Weights of a small mixture-of-experts language model, trained from scratch on English Wikipedia: 494M tokens.
Below are experts of layer 7 (counted from 0) of a mixture-of-experts language model. Rows are named router (the router's row for the expert), up (a neuron's input weights, with its number) and show model dimensions 0-95. Each number is 128 + 24 x the weight over its row's rms, rounded and kept within 0 to 255. Numbers have three digits each.
Before each expert's rows: "mostly gets" lists some tokens that are sent to it at least half of the time; "comes after" lists some tokens at least twice as common just before its tokens as in all text. This comes from a sample of Wikipedia text that the model never trained on. Tokens count by the router's weight.

# expert 16
mostly gets: " new", " public", " major", " high", " small", " national"
comes after: " a", " the", " and", "'s", " of", " for"
router:113155144084149101125116106108133060168141148139138128084138118129086121121115110131166084137108102113182105138117108145164123115106087145137101146123095118153122167149107126136152118159106098134144164126115103114163131137144164109128143122148098141134115093123118122137135093182146184117
up0:126105111144109135144143090160114102125114153184166100168108072141122117134120104090073153129103105154138119090128103143110146116167116142133099189163115128154117121117092143143149148107147129092115136150097112124152133131148132129110127125128123146167168164100164103137146094160136110137
up1:180081150156106128135133088142186147147147093103128154105147134152161107159151165134142131117117114120144132146076125156140151116100094128132153128141140076133109110133111141146162108125127104125108135141076095085136106109134112140105133148158127160130069133109119100161150173136131129120
up2:169159119131134120109143153160085103076098131084111116124098148125088152098134159105170126126191170161159165103111126114107099143145117121114117115132124106126083123127140117141120167120102133111147157164183114098132106126130121167142135119094142107122107163130089116113145149142139115120
up3:162156192117170122072150118154166137136101152132115143123168109113149126119110152126154137144087147124123101131114131157130122076106149161098105122160078157090138123139109168100122120118100124103132087111100140154098103113126140087114164123141160167111127143147134104112145118129105118141
up4:121139160130148092145134145102119142186148110179119127135149116124075113084126120118155153112102134106143135085134125091146133140131100145147135106140144123150152146108088151088133108121168103096130146137113099092099157135146161167169148107111072112149172116127116162099157133140122118115
up5:124122151111124139096126105115071136156162110135123146154120141114119150072140128152137099124134134151138098150176122149156144148128154151085115072136109086116093176138120153110133126125102099166137123136146118125118165130140137100126149116179114126157146111174136121068138094124084142145
up6:142144152130084099124107116146119113096134125153139145124106148117132117133128139109120128126105130121128097069120140170090146096142091160141077125096151108144159155161194110120141098118116133132104160135156130126141131122146081115131132094122140094182129152144166174115134135089104123181
up7:123160141122071121175114159127149079114151160125108134109151079145124116080101079118137131135144127129108121150138089116129109166122124126122147134108112150149092121158133114155160119104110143153132175136140136182155109100147147177096093099123095143113111148129125099150115091151147131150
up8:117108116170131124126147154118086137138130130121113165091135121153126145136109115123102126111118132158146116107094162126117127119164134069127144114148143144150181119139149083143145158123109067139102145129105088147174121133117189123142128121120142155141117147123163144131132056071108118136
up9:113114168129103099129119110152121155132180159138092128156136134099118113171129155109130131112148110079159166126124119154139135086138085115132087144183090083143155158095141121134154149137133179111105136120099131121141084140136097132150126102136122121151124138133135128090113124089157153086

# expert 20
mostly gets: " act", " go", " mov", " com", " pass", " win"
comes after: " to", " was", " and", " the", " a", " he"
router:116137108136185139088146137133139110178146169159148131103122134116093105127093110107116096121125122139102106123105086109142136135118137170154111136165106104115140174167128107155165134139087099158137113081108144110156122155108156158147152126149126145143111119106122092107118091160121179107
up0:172154154128121118196125092135149092119170172105139091133117115136153085127141114123153118126113109126116126120103129100131139149137107191128072131172107144122088120153138104159143146137100103129151111119106092141149144158145183127110110100129103137100171116125127100134099124143143143111
up1:137086135149119131142111170112173136134144160111147122097140116090113137095158147096151156153105130144102165140117092151137181126153110133099134162166157140164116100096098104133096113107117132125140104107092154135129149120104126132109135098102159165160086124147142095117157088143154088120
up2:119142123111159096137101126146109107109161089141148112119149088121152114175147088149159120140121145149142112069129118094129127146124143144140099113152096129145142155162153141182095109151092127143189115137136137122152137128096139116131158142128108143170114070117113120100096153099162159118
up3:132160126146133074123153129139138099125139155118162102105194133145087145137116125157132108121164119145090168126148127185160104131131127083089139125135119112110125142146153164105146149116115164065099141119123062152096143112085114110137133159113129149135143114125109119129132126102108148129
up4:109121091112120163099121118136165102106134186130149128128134100105084092102082101108186138118081120136147101134160141153107109136127156148129128130154181134168108115128131175134094123095115106139148148088142076122160141164141124122136120122125114139153159101121143128141159100152106131132
up5:131139133149155063123122128113094131124094172171148136149077182135086121135147109158115118098118134095115113167110136108120150146087073161173132098119106114106142161131145134173109145122118147139082128140145124113146126161133085095147138149116122131120121171116127166131129113119141138122
up6:133141098120123157132124127173164137141120083171136151118127112124133111102103102104149138127113120104122124116111107160138186107105105155126163130115171100137088127120103076149145118096124123151125143144092168092105177115083165117108132126126135101115157118121163145166146110141169163094
up7:135135138072177125106111176158138115120118113150160133117124147164146137138130160131101099140112152185128051116132113131130152081109117119172143093141091100135162143151133082139124170108123137155111160126132145116133134136145138111126103102121128115138139178124120086135135108136135094091
up8:133138127116148070133135152130153096110106088127131162128097140122112105145123099130127088150141155121071109144149181112152125118118126117126095104154145099148097101124090089158108134138118149121176123137146146120188128134138124183103159108085147132157161146120128124119136089117168151139
up9:074145101130153186106109137119111143134112103168170155095130146128148120163089121091134117085164139108095150143138134152104128142106138150114140137139154146130134142173143113168167152123105152116112128143153132107098127130129119135095107121112148139096080093083158140115116126117190102135

# expert 9
mostly gets: " U", " Pak", " Kh", " Q", " Az", " Iran"
comes after: " |", ",", " the", " of", " in", " U"
router:112153131107109104146141081125121129117149113162115146104120123146122117108110115083105099135141148108109093087126139180123143127145115168104112119153089117158144161134093110154141123094104132106154138112095132129133088110124172145126130086160144182172148102127143112092117115149177180132
up0:132111117142135099154127142126095125119156162119154147136104091083153129135145076115132111117102136102124107140156113185169141151139143148115115115119124101129119149119152142078176109125117144119108122156080109138141153178120077090145151118123112138107136111094104140117164124185124125179
up1:091170121143107115144134105109176106089159132124100138117136112149110109149119134085158092164134142125116119130118127145149121085099173124117077087112126120107175168125154114138145153124127110155109108163099128115133120093095149129108139125161145167132107142117130101150128180167114105174
up2:114122127111091141131107127123093164131138128142125134115092128148078184104116136115122125118139105129120110140141156151140171109097097146120157162098104098156157144128116141154143131114090128127091137121140134134132106094112135159108125147153133233116135071154113154118129137148111170131
up3:110071123119133142106132121127138140147128127110099146115129129091058072108106166102114122158109107095168163091153090135082127148145131120113106121169094121084164131144128144145113156137157150146125121135170141096098142140136097145118153123161138134161117148174144129142123131134162145144
up4:136155110142119132145123086157167137134141132123100118114142150151083102154146181089149082116113156127100169102101157120130124127131076128101094112135120129108162133118093126082128169146138109104152119136140143098102127097151155128117136113153173165125116172114196115135109123115131111142
up5:128139116139105106137121150116125087151088148140141134147120137105154086105165100130166130153147143098127133130146150112076128126168104164094125107123129137164082119166089134134159133088115090177149124140111088141129129129132091088131173129109108170098120127139156152122133106133178136151
up6:154129113076110099152194114092116131108134117135114106150107152132105157126171155062131122123133148149117090149110134115129142171149129134185118099162113142099123145105113128125146113144103114094171149134111122116105111145127125145114143114111129170162152150150165098080152118148138103147
up7:123091112135164123132126147107109107151093128180128130205101112125137126118110110120090077113094177086098125136127136157144187140107114104166070151095119154131134118121140091115126150144102146116143137130165163157131130140120146117118143130131138094120138123127150105083122135130163124140
up8:137100093150129105101088126130151164113166141164148102131119140153130119075124140119151115109119139084108116112108131124138092123156082115143149106100188116104163099115139145131164134108162177077152130129174106147128133139140148118108113139152126119069124151119157113160147144157117118147
up9:112117129127131102142102100124159105178133117115124135140139102148133109176113074087146098158168132120149099097113118149129131117117145129122132118147106113107137170123105100078122101145159131200143128129089166091100150101113146120138126142117126094138142150127143108179158108174161126142

# expert 14
mostly gets: "Spec", "See", "#", "Ch", "Pl", "J"
comes after: " (", "==", "\n", "\n\n", "===", "-"
router:101116121078136114162153105091120116131139131147128100091146125148121111093111139126130104104117180114137118116109110164155184144164156156121093110117108126157180125145099107124150125107098125134130134128136169116106092095119136112115110154142108139147130113096155114154175129153124205152
up0:136149136108158129190145125106072132126165126144105126121114088099123144095151137134163135140119128112088154151159118121159174131122106107131116146146120137119149114091165152128106126131083158086144130121133105109160101167097113177108132168140143138105097087111141128152088119158149097117
up1:105134112124126126127130133061105145122121116142114126096147089183097129134121101172143124137128105136120120139132127144143105139176126126136118100133130132140130118151171106152104147071105177113139132160117159118135094101137164137105087152136100132140123116168104139130097102156135122215
up2:142169139123152089099120140115111109134044168153109057112151154152086123122148100113120122133138144112175137117152112122189102167137097159146123156117094118139119114085128115126130121113139133155099136124147098177104151119131121129117143150154145149128105122139168119137128119136119146115
up3:090107115095106094157129123150127073137143163124143147105124135101126140101107165168108111128172139124171131097135076127125174139092172099115134122138107115128156133127138120116196111117128152127162106164137132093097144081113148106154131111118120117165151136118139165133096122111153109122
up4:157096136132156121127144195102136162118149156127099155138145157147136160097109142070068102161128113118095103123109161130101125131109130173155137084160109123159128111128098105117092155121097149102147122119147125130125146087120160130128146115120101106135113127098127130145175118152132174120
up5:137131108136187120154153097134122057118132138130145120119131126124180130186130093112177136146074133148135135106110140153135148097145142113075122134125130131097143138161137119110160131121112131084119132092131140117158154116121124117140107101131117158133093135102072119147113123164156181117
up6:148125127125083153123162118096128143119122150125114098161146125139117133135147148139152127088150093118149112088116150141135168132096125140128090167165116118157176109129121150097138115093104103086100172181107140092123114173125123162157126137112071120134109124096133107126177123142133161147
up7:139115125119118091128091103102108140108166111114144145120093162124100096135143142142070103150102153069143153141120122150137138112111132128122109126141105173136154133089114084131112110113112111127129132118099162128110147124135138224119125158157125162183141126093129155131135159120139149136
up8:112097109131131107097171138116146143102116162100113138126122133124125115099130158096134118129117115106169109136171136107154144100162149171119160129152168157121162119134094053060114107108116140126120146175106153148162139119133127115119097131167065129144152125125119152133116140122128152115
up9:098115096082133099136142125119148147122174129143180087125099098120134145120112124147099113108141186093141130108124117165127118167099065139146151172119104140150150102146126127107138161169147131134103178134119093118106121104131112133165133102125139146181131126162103132124139095153121131113

# expert 19
mostly gets: " they", " been", " would", " has", " became", " could"
comes after: ",", ".", " it", " he", " which", " It"
router:144129085144113112112157084110115120148132116163131113110081150121132115101101140097134099111132153135172161162138102128149127154125095146148107151164141116125171137137116133163195159151098081118137154076115153109127159095101148132139136141127112155153089129103109131106147127167155126149
up0:140112157150128142123117145151133104126143108162121113164150130169119153149119146097112129094117086105108130113107126104131127136100142120147113145080125129106152133133096151116145122078155085146103144137075114112103137100126169188127171115155138156113138112102139153158123079148168181099
up1:105124127129134118161128158124129113133120122136193118150094120099146113112138131136157156112170138107119122156153131123103127113162117106073118140126104120147112115081153134086102105105105109179165136134165111142087133144128100158115115160191141126129153138121078142169080146118109109138
up2:145167106144152134093147128120108166189152145165132140126123121146129134140098123116144124081143142126093133101144115139171127132115131149116132135078124147172086151113122174127098096096117102137149130088134121153128144122110092133133129090108134136131147068145109099172122136170135107071
up3:081142118127119153151096085104102127151084126121155144098148163129134156138161163180123132159168108112157128140109130133113129145163152140139123113119138119092084102152128149159142169069127166097112099135121141153123139084132121085122166127157100144118112116123131113124115086123144094111
up4:120096133135144133134127093175113159087157126137150125159140119120131119100114140137103167060106150144160130109098124149128141098151162151116121131103133139166100129147122154131095180104088086118122160141143114172101134088132128119178121142090133120106101092126149081144122141123123153157
up5:108114114156083126125121111123147140104152143080131108120159128149126091114127148145124135138093097111144139109117151150116178145158143127154108123144144152156094145118128145114098129172157154143155127119141075160143130073157114156140131094142133151070136115071119139109088143141122166083
up6:169151180136119095180117133118136130116099139124133102134135173129089100120114139134137137171174142088081130137116114153123120151122090154118131118115104138108095162106135151134147149099156135173106088145145136146105120130144147066110116118123116186136076155144152121134116100104129147133
up7:141135111131145103168089129099155097104121129124158117117109116140129085115099165145119091163095116111121168152104135128154168142133120107151146159123093105153144124121153117150135082115134118101191131145121136092175152128113125147102118099084118113136159164171108158097129142134090158111
up8:112122140098150156131146120148135111068127139181108140138122103123188142139109135133087109127091149161119140084094121142182130125144122126135101100108149114109143148137079153130136125111112106107139167137134171110104124104111117140156138099159086105163112088151156121154123146179108146132
up9:155099140142166154115123121109106173110150116120129124143133107153066145118129084140118114120126152138115113121137102141100148062095161133155117120108096104163132130140104186111116114126151156166131166152100120107160179124094114128142114116129100120119122143118148127131091168152150073136

# expert 22
mostly gets: "|", " Candidate", " |"
comes after: " |\n", ")", " ", "0", "\n", "1"
router:074115085119149107127128112081159101141129152118128141101083142132118100115144140121118107109124106124152119170155115128155134149167131134170092140181108122172139137155087129131146157117085132108148135104135173133140121125107134146131095102108140160163130103070148106163165127128149139163
up0:113112140133129102118116154115168128098106156144143086129091162123130147113148164102133153098157168182143120122098143110098093139126134130147122136139121084154157085112108118149110138116112149129102122128137125136127104128186174101165133060093139157156127148105119153102106134138124102167
up1:118176130125110156122141160118094135173108122131091142072155091143121108113202178096112145114137095137125127144173105134140117134119134129151132130163121078127132162137151100136156143111133102112153131113115119140140136134139124128089085079124142136148107132151138124099147120124150062148
up2:152170081093125152122155087106122118148143132164167154131153114092151137128127068139099140137107098089115090126146118144092150120137123171161158163139147128148125127130139109084117115146121161159106122075129158169119137133155141134138117092097128146141146103101106107152130089149113149126
up3:076126131115090149177110168115094124152145183160099135112129124097143129137121136133162134136121163104155135130108142112156074119148096148150190133120109153117147084134115120149145125127109129129107149137122108132117126146137081064126158083118143140102092111148138114134152141164151129103
up4:090111110100148118112163137098125100086118126146142097117103112138128115131170115158150149085101106113181146085119133129145104115175102101136131128164185107157111138147138134134142164127133139170145163119119107122153129112157168114155120103137128107089127132086123098148173143142079127128
up5:164090152128160102132149116109119124145111152107095134080146100154157123128134108142109148117127082092166134111109131117110149143107162163120165146127106087133094119126164090130131092134122127121092133142110123181101099129123124159116155136144130138166129151064110131177161134129117137179
up6:166138103136157097120146131120142146163170140135129103135105115097184154101153095131130126131131195140125114116153113181110097171102125149112112080105129108152152123111107136126130114121109100113106114138139122137113103134129118175159130065132153126106137093130142086143165139078151130117
up7:143112108206076120147152122106114110092142123089130161149129149092159098140125139109175112113137092133134142124131092181107143158126120076164107097138108145137155102123072124116132134141121145138122141109170140109123131131125168101123122145133122132135131088130134146102134151140166174108
up8:148120106123133132126114110113129089127164135162132122131148072159137129133129158150126091145125125089111088127125149091109120124134100155173094156138153185154147087135128082144123164135104147130115123083120154108109092110148151112152167115147136140116102178123109089153167136088158123129
up9:109130108154139117139094143116163102109131175144160125145112158120121142129131105122134111142107118107154139142111117175093166121112136138154161169101089164142091117170132132145163104119090071118115144103138103112150148137149078110130149115122082152138096120090092120140120177146132165148

# expert 8
mostly gets: "ö", "eek", "idd", "igg", "w", "rest"
comes after: " W", " w", " H", " St", " K", " G"
router:112117110132171132091161120110143109131169116155167142128126144174135120095115111131154067149095120129131082131105099142133184132108126161156095172128103101140126136148132093179119119113142114135123161082112160158117087099144143148160137110110135144106106128118158145109126104102148117155
up0:163082110125128098133126125113064136152117158160140106158164114135140118105121152112099126106137120131148121100167089135159107155110161125145149105143162077129136140093150131155108137111127157121147082171171133123149112077139134166120091152133124137114084129163114089142151120151120117114
up1:159092111146166119140146118109143139107118148165201141094133150139134117102150081106158155122127114148130089140099156170127144090114132124143130125132176077140145074138122143121130121125133093123129149095094108113121100137091155136134120110187134114123098167136119112120107132096151119160
up2:134145178134146164121135111128153093128135146146112104114109116182131142141136132114111147100129117132158135180148127133102151160155124141154100106096113149111123136080137153096127116106113149097119114072125134111130109104135151131148116087174134162114084101068125096147093166108129137172
up3:113145138092097117115104141087092107162139119132117098130114135137129117123113131120146084154136124143144105137088112121138135116119096111133126170122102086100113119102131115120143130154136108184141140161119108137075107126134115145127230176121122126192103159133142150154128136123155118130
up4:093084165180141138139128167129120098148137106095105104147115157133107118155089138136142064100145131135100096164134136115139150164099126150154125110093137116142100130118127151158130098113125154138157142090093165110114088103139151119132155145159127076123155092119145117121163124162124144139
up5:142147150134098124139119133110036113127118163128162119111134148143118188096134147183136096125143120124149107146143136110139106113148133128095083144111077096116146142111107111139143128151175096146169145099114141126131122144148122122170128141150145123162123102093135140092103084124132137103
up6:157149121154106173148146113137107091143127121116108139150162150130115142136127097139151115145177126164140127146123102148170148166124143106095118156109121108072161097138106113130136120109114056094108088089110147136112109113120149102173141146098128137137131122118141133179123092115119154083
up7:135129146132143119141101111130146094141134071153090126175137095136105102115088114144119108158180149105130080188118119167156124123103135164162144138134151119127165122164094112131074100158157125117114152141096139139133096115140144119159123099151129128135095146121126111126124091088137107150
up8:157118119089141141120131166123091109185144108140164117165120161165124098131131111153168112099131087085121117118128136163149175162153176137091139120134116134111106138133162160133157113108127103114134154115091118083122114126110140144128146121167152115108131110099127106131056145120144104130
up9:147104128106109147124139154154110129105120129156109149085148090123105190113163156123125103129157122128127140157102075130116133174127112137140113114108145092104096121148136136119131161127158131138131182113111175134070127142119093119161055122134116141128116095103140137133114126122173153163

# expert 25
mostly gets: "The", " the", " their", " The", " its", " his"
comes after: " of", " in", " to", " for", " with", "."
router:134119147119122081111162124104114122150150150110128117075095140116122090100138142114145101129165128139162112147151118154161124122113124142119099155166160132138163118169134151151182132160128100099118178124107131102131114062103146134118121107133121171186088138113136128108159098138144149133
up0:100115141148118122120145159078118147131160118164117140081096093118158144142123149148178150143157154102135135145119141112143102137116111120126131157124131123116166113124106167075131161097095107089115127152153073138147121086139165114090118135142111110152093165129159117160143087109154144137
up1:138112108119097102155116110136135111145140138139118090123143171146145148135137148113106110173077160067120091130148138106110105120132118135148108101139112130156159090171146109101131139159118118086161135141159137085185114115130105113139125116130105166119099176164105120156094129140121172141
up2:165131103112085154092106121113123130116108100136161112127135150142123131140082157098107117124141160134161137123122130168124155121123085131108130092111159097162091123126154119178131113143169166132115145140151119144134140124106122126105120148090182120109147054130108164169137095119168131132
up3:127164117145122110105105119123094143111104104126130147150163085154182154106132135132110153143111170114113185114084165089107133133128101131118145067112108128120140109093134149109113127124107119124146104134179136130132144124121120165119109118158148082114201147159142118144138110105117120166
up4:080134132127162096132125131071114150149176175132120118107127117117140133117105110115158129054141124117104125130105132133153115098123149140177102168155136138130136106127130138086137143140151101120150138168136119172142138112123116126087136120130091107155063112123177145122162140136107165119
up5:101114149143123139141105147099131148136112105105136089129138107158124149093145179141130076164131135147164133158138110132109105097139125088129132149128151123113133115140174148143097127090133173093118124091105094113114138136126175143086104142107082117109147098126164184125115165121174133135
up6:124141164175133114127133143143129069081134145100117108125117123138119140122147126144145106116145126126091124190186136145123133141130188088128121149134094130137115100151090148163180099100090131103156131136129109136164132112152139139093105110124098122086111151122119120147165125111139166096
up7:130104122131112095175127096136098153134140124145117138165097130112116163100111129140119150135144163093182135133105127184133134128124143145152122102141107136146103191086146126130128169117106159130069112143112102152109090101140139153118158126122123157161089094145109148125128110102156082110
up8:135098134124105109097158136113086164152124140145141154138121154123115126163150130129117151090156117118133083160148149123123139132130129094139128149143087126159149149090156097136128106085097159127154121089152112207110106111167108116185105127121120092135112134155112109162100137090104121119
up9:144149136132068131128129090126112124112098134141128097086159078106139142081096120119161102137097150119143132178139096139173147122074114171139111116088140145162128150136102139156122122151096121152171142146115146177115155164114152107143136113129088103155111137125144124112137149108116137142

# expert 27
mostly gets: "ront", "urity", "riend", "irm", "estival", "uture"
comes after: " F", " f", "f", "F", " S", " v"
router:126128101146146113112162116127135091116157185130129144120113142163134090131146128086137091068115087130157074102141104127182188105136133146128128144140091117155125144130159107130147125126116134115112202130120140135118092122110175154147129105106121134116113103132107147151139165135124136112
up0:128174114117109091134114133107118118124146108150143126140138119140118083163125108125170104117162162117150085147153125153139138159107109143100142141115098130126112161192126154112095146122137112066171124137118104161131153131148110159114115097075140120101086115124104159125189138125116140106
up1:133089137104113103151168144115099132131139167118129129123097118171075101106154137139133150095105144149160126176141133148081144132104163150124070117130095090107123143106169167143106127138139101131109158130118102147121103129107159136138093119161163121134078085133158122162119142112126145127
up2:146181121136127111155103177122087105109136134158111108116080133127154110097149137094095108091139152114150093138092101121141122123153161152105106121110156096166120185127131149200138147124150143132165123103137108160108112173108134142130113131088104130146137130124135134100119159101124106132
up3:135132142144131113073143130145151121163124153094080136123160120145126103146119173121113125092142117145175090117098135136127108106126132112131153127138128094165113123116097164113128147095112156134146111151147135073125138135126110140111136059163119122091105101164098112134154145157155159185
up4:130120133138126128096109086134155132183085139115138121097145131114123080106142099077148111094161140119142127120101138122136125139116090121150093103108104130143131200126102115135139084101139135184132133142126162141154112158128155135123087122129150148095160152133100156167122136123166114170
up5:147122117153138167130133113123121114120147165103182131140090126115080093090099163134159115131129134141168099111178121138155165150093139133104125140129139111163136143130117156159122122106135096084115126156122092104148154143114091170166092091132148132125137124113066098121113105137123097123
up6:105114118150128124165131115128085108146095131161099123104140171086117124088120115166132126112111079170140152099129140170140150150178137134087142110122140139149145148093117146121103145099132154075146130124079136132151127102136141154137123125111130116094091136131083166160118106132150161172
up7:118142083123152120116141136099145117101142070065141118128082122146116136099164142093138132118125109121113105158115130123125111151125190134155142114161145108137136113089137083139174125132129130095171166115122112133145132160116139136107110195128145114107141164119121162126132117159171152108
up8:132136129173153137140105154117122094142177172132071134126122120128115101170158163144148108116100130115126098145137112092138128128147124124126112112155122112119092108119114136132088137133138149085123154143146124099123118118125160153099163115119082128138156111179052107125167171121164112148
up9:137141122150167114118109084143121164182116129135119115084135157143110169136098134137131138126132147131086124139055135104182137151122091165135148127099135124154107141128121129178163137122117122138178155126123102097156109154083118139122090150118125130104129089123146132134096114096138166101

# expert 18
mostly gets: " p", " c", " qu", " g", " re", " gu"
comes after: " the", " a", " The", "'s", " and", " \""
router:111136132096170099128154110092134138129170159132142097088126132163121112104139121141151111117153130112130106141178117117164123085126160160114095169129152107137147091126078112143173144112100111112148145115081121118119060139107191163147122126134140135164122133102141126131150115143111124141
up0:125128126118130170160126150111083128113121155104189144087145102187120096097107140095159118134151139122068090130105122146145130104132096141118118127132120152099174120097116138147129139139130127085122145085123105127132140127110153109177097097139133153095142110134130159151175156148154146125
up1:098121120124134117092140102145127132117135125115135095100173136119098132055110156134137091092119115158136170128169139149145113131107113140112121122113136097085123085110126122158168151150152148141145105126115133128161146125152173155129113094163150174134109115093142123128127121114150080194
up2:071130153161168136150068086091121142149182079124183129122109150128131133142164093132103101127157138149165148074115121127114119189080150124129134118134100113124130075132144135147144123122145139147119152103130134087104103109124142132155136132143113127131124116125111140124130163140137145116
up3:166128106140154140089146124084136138125147126156184185124087121102137102091135123180138127124146152154090097114124125142105142142131104140140127119120152105115132137113128105140125124091103166122153100119102089117151074170141129118151117146107114135133121139108126128139111080188182144108
up4:108129157081122148075119141133113124127160149129112089126153117143149109148156130174150148107116145127122138088120135117154163135151105121148115081120145097122132097157168152110162124066088100131146111104100152158145122121127093129135137125152072144121134128097118128148152128116128203128
up5:140190132175167143137121150116147101129106149092112099114103097149154100104132134140105118156125119128168137127171128121137144129079152151104102128110085131133147093116147135108139131119107139157122140105188091138157114137080141077105093118112113097137123129143159119143081153167130145121
up6:130110112148096131083063107118120116095145156127119097122126120133134170116125130139182114155143102153129135132110119111122169146092152130140102159168118123173142074105110090142102172132122134135098135131116118140151139092138098124157088155142151151098123146151155144137170115094141110170
up7:142136130133122106153107156112122125157119152144162112119141098132139155125097134109103123124152139101101123173128097100126141105149101158113121114164107101187102186151153130124119153088141118153138131106136177140144124161065118119169158113137122094114096099123083136125167126156119133080
up8:157093101122154098104158119131112090100119108108091104150158169139128169155121145118122147134131136131109123139129071140137134091101179098141086133152127098141169096115144132137123134162097157109149141118093126179181089116133129132153127155105095128133144116145119140149110086132116130172
up9:170104144124135098105126163153122131103087150124151122090155098144126123112098137137189117147126109087126139140086151111144119073165117097151076104154161130145128143150148127168109161114116159146156190147137115149124133141099107106095143134138141119129108080117129116120154097136141142136

# expert 24
mostly gets: " comp", " sc", " cons", " dec", " ad", " un"
comes after: " the", " and", " a", " was", " an", " to"
router:112132116101130111131156141090132091167165158154120155100137098132120124123100129091123083087161117138090157123112125166135158125137120157119094116122145123138137141155131117132157182098104091125143152108123128107166090147121162153115148133164114113121088135076146159117143085168139163110
up0:124132106143188097134157127131125117088107128134141167134141166097149139167133126110157111118119141103122155095102126135125143118143120163145118140154111130124154185117129150083108156122127140121109136155107140106155167117103149152117113162118103104093082081141095174068115087155128123136
up1:145171101102109138121143138136131147142148094127132151134139146127079131121096111174146121130130133134110152129155115114108157103104120128119165146137079114138129099120152139171125115116070107150103190137112180087175135142123119137109106111158141103129062160116139116166153127137151097128
up2:078152118158160134121137168123129113149112130103165158109167118148124169142167083104149127123128139139121110086142117125156104123096175169158099134159138139177144090141162118135131087113129104117143129081126115110099092139123146086146133101105134125136101122117141145093089109098137126160
up3:121146128124154157154098120132155078169132124100114097145108112109102115150155143109120096093202144154122136108096107139128133089124107177143121087133128129100106162137166161173132096118121133100111115088112122111154128142101140124118146106120151135173127139118126129135126136202145111106
up4:083125118115152133104129100124113104089111130142147124135152087141100081092166124158132124138145139128158141138167168172151145111142139122107127126134122124140136080119121131130096105097097127136109130115128115149110080178152109085109102181168118132094135155127102158121132140172146165168
up5:165160150131146130123180143090114166165118122130133129130071121099116152138121150166155147130130115125079152127088156107086123092139072155119132127157088129153116137119109107151128131169101124123108170080131152153137158134126134129099126150166142129104147127118091142101111144103098107107
up6:126096139124127117090176149127119111103139156119162138188115121120133149131141157062164086095120107143106116121160139123157119127129094142135127113137134156103140080151153129100119124111117122106102120119170110124105128182143130147071129115124186167131148103117117128092170125114120146148
up7:120146129096128132125121107134131177119137134119171101105136135171143127108146098174123128147120107104107127098123127161172119094124125160137099121135137144107130088132107145106164168161093104134148174143103116113070145115123134130081126152115126088110137155145144167144079123105193111131
up8:133177124086105135114140139143153126154133124112143090131108094118115152144171132148153134115151122154104183143129095136154128126147162162118106129131122093161094135136133088129090136130087094080142097077131167150116124125191125098132123111119114160102127141139109101126154119165149164108
up9:121110115135133138156113140111109144135123142135097125132111131148108157152107102100168097146173074093114128181125095124149109160138159083124173142112098115152131105130142132136174163102127139133115119087074126123104179136105124155094129127135124146154115186134132092162166120127137113117

# expert 5
mostly gets: " MF", " FW", " DF", "On"
comes after: " |", ".", "20", "|", "19", ";"
router:134170087119148098116152107099101115162141145149138139082099154143110101091127150092138086105139131096160122158121095131115133153149103150118117153173146103134154123159121112149168150126085120113132154090095142098137099111123168153099111127144112161152107118113158114136176101145148140156
up0:074165095134142108099136139140112120105143108149163161106139136115151128092147159147115144135146128082121138121118106083133154091127103094146117088148119131128146135139121164148088175106131082138110150105140135118090147148079144133143126168138146123153144174121141151083115116113114122189
up1:171162131128160149108096117101127108154138098161131127150147143093119106143116150133117151140140102121127097162166118093129102129130122213096143123129080141138150099111102115072157131134117158132149165096103118142141119151091100126116152130162112099138137131118142135127076115167142097118
up2:148127073091152152105073125113110154139086118131139101104102118156143136094111133141103146146134144122123125168120139122104151121115126119098105124144143121136156150129130143124169098122105136142131167117154151164152158122108179095126117126123177156143210105108126075096114125148123111141
up3:117121114157095095094176190151118130134089127148132114136118170121142101132122117131146118125164112116119111148134130148136134096138137151139128136125168132100131105103133090118140127141126133148133151093118114162067136170102182135091112111121103157111143174066138112127083127181126120137
up4:098105080137124109095133149142140108178120073164145127115086164113149149135124119138152129134117126179101093138144123100109096128135155122093127145110120157095118140153128134174150172111106110143147139168051138102124120105129116146129138124168138157142129122111146141144087107129107160145
up5:123132099154089121089111096173097111154120100170125116100153169127098115136133186175136122104140108118110125158118125116112106172134120160112144138148152094148148129157121128103133144135064108148113122185139162104169126141121094150116123128097100122132162154121120130134111090097148122133
up6:095131157148121098136146116134102100132134127140155117128102138158125150102135137089176140091123145168130132108141148070150096173091107110107137108182146103086120146133160121126153091146114156124091129141126187117122125116145108129118058169131166130127131130152112150147131134099113115142
up7:173139096107133152113124107089175127119139141138170149125118092131118110144141107100143135107097112179123145119085103132120137143158180147121140120123107129167151152094111134093118121095123105134109142126115112107091113169123153135125087162172151131146103091182103118090122139141131177137
up8:125135131162131119125114182127105115141119116131138145123096124127140125103096129126142173137118186104173133117141125129125106128126117140065167083135134136113132091126122129127097104123106095126132144128121158109085160127175153125153117164102126133188105126115096156164113135105178068143
up9:164152145120115129117151157118097098112135151089115136126089168142062137154149141150139104082111159101132162173111125087133123146131113116152137115131136128142159038110134152136168164148095108120128126115101125124149169118133126117109142142164131161089131122145140123148113119114146099123